Experts of a small language model: a softmax router, 366M tokens.
Below are experts of layer 4 (counted from 0) of a mixture-of-experts language model. Rows are named down (a neuron's output weights, with its number) and show model dimensions 0-127. Each number is 500 + 40 x the weight over its row's rms, rounded and kept within 0 to 999. Numbers have three digits each.
Before each expert's rows: "comes before" lists some tokens at least twice as common just after its tokens as in all text. This comes from a sample of Wikipedia text that the model never trained on. Tokens count by the router's weight.

# expert 37
comes before: ",", " (", "a", "e", " =", "t"
down0:505480501521519456529448540576448500541568518483401388524475519471527530466545515487432497500423524527473537507524436427523490529455481519468504522456509537506495473541472533537503495419484491459509421488491581553486516523493523481500507505567563577535512485477546430553530488390484485531496539508557491469520552459444482460466564464536542483495521511443459578501465498523486441498552

# expert 19
comes before: " |", ",", " (", "\n", ")", "i"
down0:536530493513533501544505503512537559512524487489530518478455560571496519508534529476482484476460531480478528468535439557475539512540468554518498500454472432529460524474537478554456492593559459518506512487479580537511567536557463466418479518530494513459486503447486485492509522546468503492455555536476494494563554491480443510446518481503500445433613493486503511519480519529544514667608

# expert 49
comes before: "|", "=", "-", "The", "In", "On"
down0:473507506479463554465504536476471517492495563499584525484468539443506485497492498478508477562539496506473486519554465541476484506469470454501546529456513500463491454460580456553456555544456410529483512471474556507592424519514427568437499453519445499507497513557549512578442569502508458490500523540517521484526531485466520500442485493507456464580516480518477583475504478581408411524570

# expert 56
comes before: " |", "=", ")", " \"", "m", "on"
down0:508517513463514538538461504451524541521574507535462495466454532493505548464493544477496477495595484462484497503544469506430521519523542481562499505382576538540520584496577510532529405476510539506466541497517507520475550468504522517483516498524514444472532417538530483504512526441482495592486560490469482478468484517547461514449583489507571489403541527519506465407452447422537492486492

# expert 123
comes before: "|", " |", "\n\n", "–", "  ", "%"
down0:424554480527502511499538532506538438497488445447486484462491514528471451461506536526486540506468413629468562571527455461566481523471491513558500502427527496492532482538475453523507499555528543478511509427445507578554517482456503457539506492531443504509517491499432469529495466470508465438391460447504481543522478522473466456492484489424446438481531554487432544512581562522518504505474

# expert 83
comes before: "=", "|", ":", " office", " name", "abl"
down0:531461548482560553566524491487484440438548420501456405506584514557502495493541455469479486467482468484457486459482533464445511519504513482488491507445458535465486568509556464515539507511478508504470548498522546443522432512532509534545477490462573473493523504418523412465546482518498572550511483522492527540532561541538497525528471434580444495521627515465518510473521470459482436556539

# expert 120
comes before: " |", "–", ":", ")", "R", "L"
down0:534528492457515465446451457530499497437469504462549573507451506515544472511466479516494494480506441531546484546490491511483543535452487452515517546461514518500568488571519484491509526547571456480546536540584527452468564606463449535445529545469480497516503435518503531493510478441526554472508548588421477526472539513539538493537600486523424522527439534530503558526476448539542495587457

# expert 81
comes before: " |", " 0", "|", ";", " 1", " 2"
down0:547504472528499523546501518563507507530467499504553503492499545493573472516487550468508501482607518441573558500514565460457522485463473552563534551528436527520542456543558457515530470461527537451483465542539526492508597526454548431406511511462474534445489424478449421483550502492462505471547515495593466458496499495557493477523500534469469518517519513548527458488561482504534485407569

# expert 52
comes before: " the", " a", " his", "  ", " New", " an"
down0:495545445488519527496467485535469513531482484506534494507494501498519586463577530440466567584517440515506503518498450537484492438532467489507517570462489529444532520419457489484411509451525540517524458564540485454545541535489522515429464539478464522495529554432510487478495495470539530464523529463549502593495509500515530523475453545528458542492525525525590445490515414605456508395538

# expert 113
comes before: " |", " 0", "\n", "  ", " 1", "0"
down0:507502477534423518515522451489482515544504466500505579436440500579489537503519482417459499469528482542526522519402509433510454504460460464436465455514504494480496486526504511558524474543513478495541521562440453476485499459500476433432550564512597445469537492492455535522488494521441530429441569505529540538544482604501509559451489533506560543481515498486499537557553451574464471482526

# expert 44
comes before: "\n", "  ", " 1", " 6", " 2", " W"
down0:511504500536542435552530467604614575460503496554448520565524517513503504424542517494510478421523459511517508572449497544427496485482459524554471536531485473525476439534477466535544520501565448538535513528513571491540524529492495504513468446394514487515449485518528509523426498459471527471406525476503508464437482529498414475518526473443492502518420487519520517464492524505431460543512

# expert 107
comes before: "-", "\n", " /", " Candidate", "  ", " Votes"
down0:465445528463484528516432481486542405543381471528502559450528435449533588483495521597527475474493549466490540508547554486546482509606484468541470450513513503459495539520469584466447434555487525511508501548498509543550513539499552477453450549564487555539545499443503483490542557490466500455482497514495480399495434536523498525446477520497517533488510510466513513540531502529525489446501

# expert 89
comes before: "  ", " -", "-", "\n\n", "|", " Total"
down0:517499460465522478405512456469525447548539521569509484470456510449460554465578554507496503485559540473529564514507484528457476520556528504431560528538566521456470466551452423493551496550479514471402512533543531490471518468496512492495530470465501528442552541506466460535466436523526494566501409505493483467492514502497465575471549501558494394476534531448563462433497494560464487461485

# expert 26
comes before: "|", " the", "\n\n", " The", " —", " In"
down0:521467506489529562519445546533509511515521531523532524471494512469557412517503484503501516522447443524499462533531510526455500497464540551503497496501557500520537508487539476485512492524489536482473439493543499555506514580464422524495436510495524507487465504493420497521553523455446516530426527452534583434403426468436436397518542493566514407530470529403581498444462478447529495497488

# expert 94
comes before: " |", "–", ".", ";", "/", ")"
down0:523480528475432436449501405530504477475484488451511445488487473498450407459455496467471492557474472617494586470465493456556426482477534520453430532517505566417508496481491500430496477574526478480423471399497434542533478517472481455478540515593513510507522447456511526497437475491540527534467510489493495536517494484522443523566457478531491498523510461504469509428526500532540532517484

# expert 24
comes before: " the", " a", " as", " their", " to", " this"
down0:608509469486514451524465489467475496466470472479509446500508464482464423525504513535483517467475502542490469484508536457571432562451500519521525512427588545494485518462582510481507541516478460553513525574430510529599523460451523587537492541474511554501471594490562474468468456535511562569463450472485475513502555454521535497562429535454516531464504551483447509495548488462472459536475

# expert 66
comes before: "\n\n", " The", " In", " It", " He", " |"
down0:517471525489536462519572455438534443448541572490495512500551525410515448470476513524544538466552506496454517543568459524565459496418479472526509511465447471529458500434556527472555516549569442500508506478478515509551540477572562533523515530482479483472524541435450452458504519526551486504512564497506533420459510518457538410474493456470461559511506534520431543519531509583553501540444

# expert 51
comes before: "=", "The", "In", "-", " a", "On"
down0:486548491515505488512519535481464520515512483432516503523524479531507494477541492383528593424468442422539520548560504571441510464519486492481429524528450539510485525502570379536529562470439484466479546474567493545521544512525470542469499511534444466500494484542483499541580504487459448523476487500474487522471564459539520452534540470504456539468436433530556416434541528502511476527506

# expert 93
comes before: "\n\n", " The", " In", " He", " It", ":"
down0:468521564489540509485542552539509496501495464601454519555517483521512459475490469477516507461462513449508468566562509458532541513519564558458588499455558423433500498562539562506531445569450461530538474452540467496498501484548533481466571477490551430552460541490518488457521499471520536471521467523503562497492540483502475563444502563554448467503556478481500483495440446452476494411586

# expert 63
comes before: "|", "  ", " also", " 1", " first", " 2"
down0:451501442493554545502530430502519495569510512453478466567569420546484530430419482489499577448458504549518556486563516444479475486497557578533593505487499491537544439522515452525494392482436575463490486514527502523467522495541523525550507529560515503517527520446490475527506487524503481445482547464477543537528517461477569477518421453493459475531494513581459475501482535548522495559457

# expert 77
comes before: "=", "  ", " Total", " Win", " 77", " Loss"
down0:414489452520535537454456489483563540550514515497449489428474531494435421453473461513448451446459513515518502455503446496528500507518476464456504456562520478570534478524472438534553511584469510514493545506518570506487482504515447462522444440590429535489472532460483460517450581427461534511419456500471512479547484559512489571525525525576511487511480531530484503540530470471472475578549

# expert 40
comes before: ".", ",", "0", ";", "–", "pt"
down0:507525548545508509452469538524465499541511484552456544459517453561484548418499562512434502524534499563493496409560483482473517454474474526561506430506508511514517491477522509499473515541506502535487494558500552519438555512443473528534618477545446462441495504460511475405541422526479584476530471561525447508523504544520551405517542486518547459450486478516515479473482556459510488421554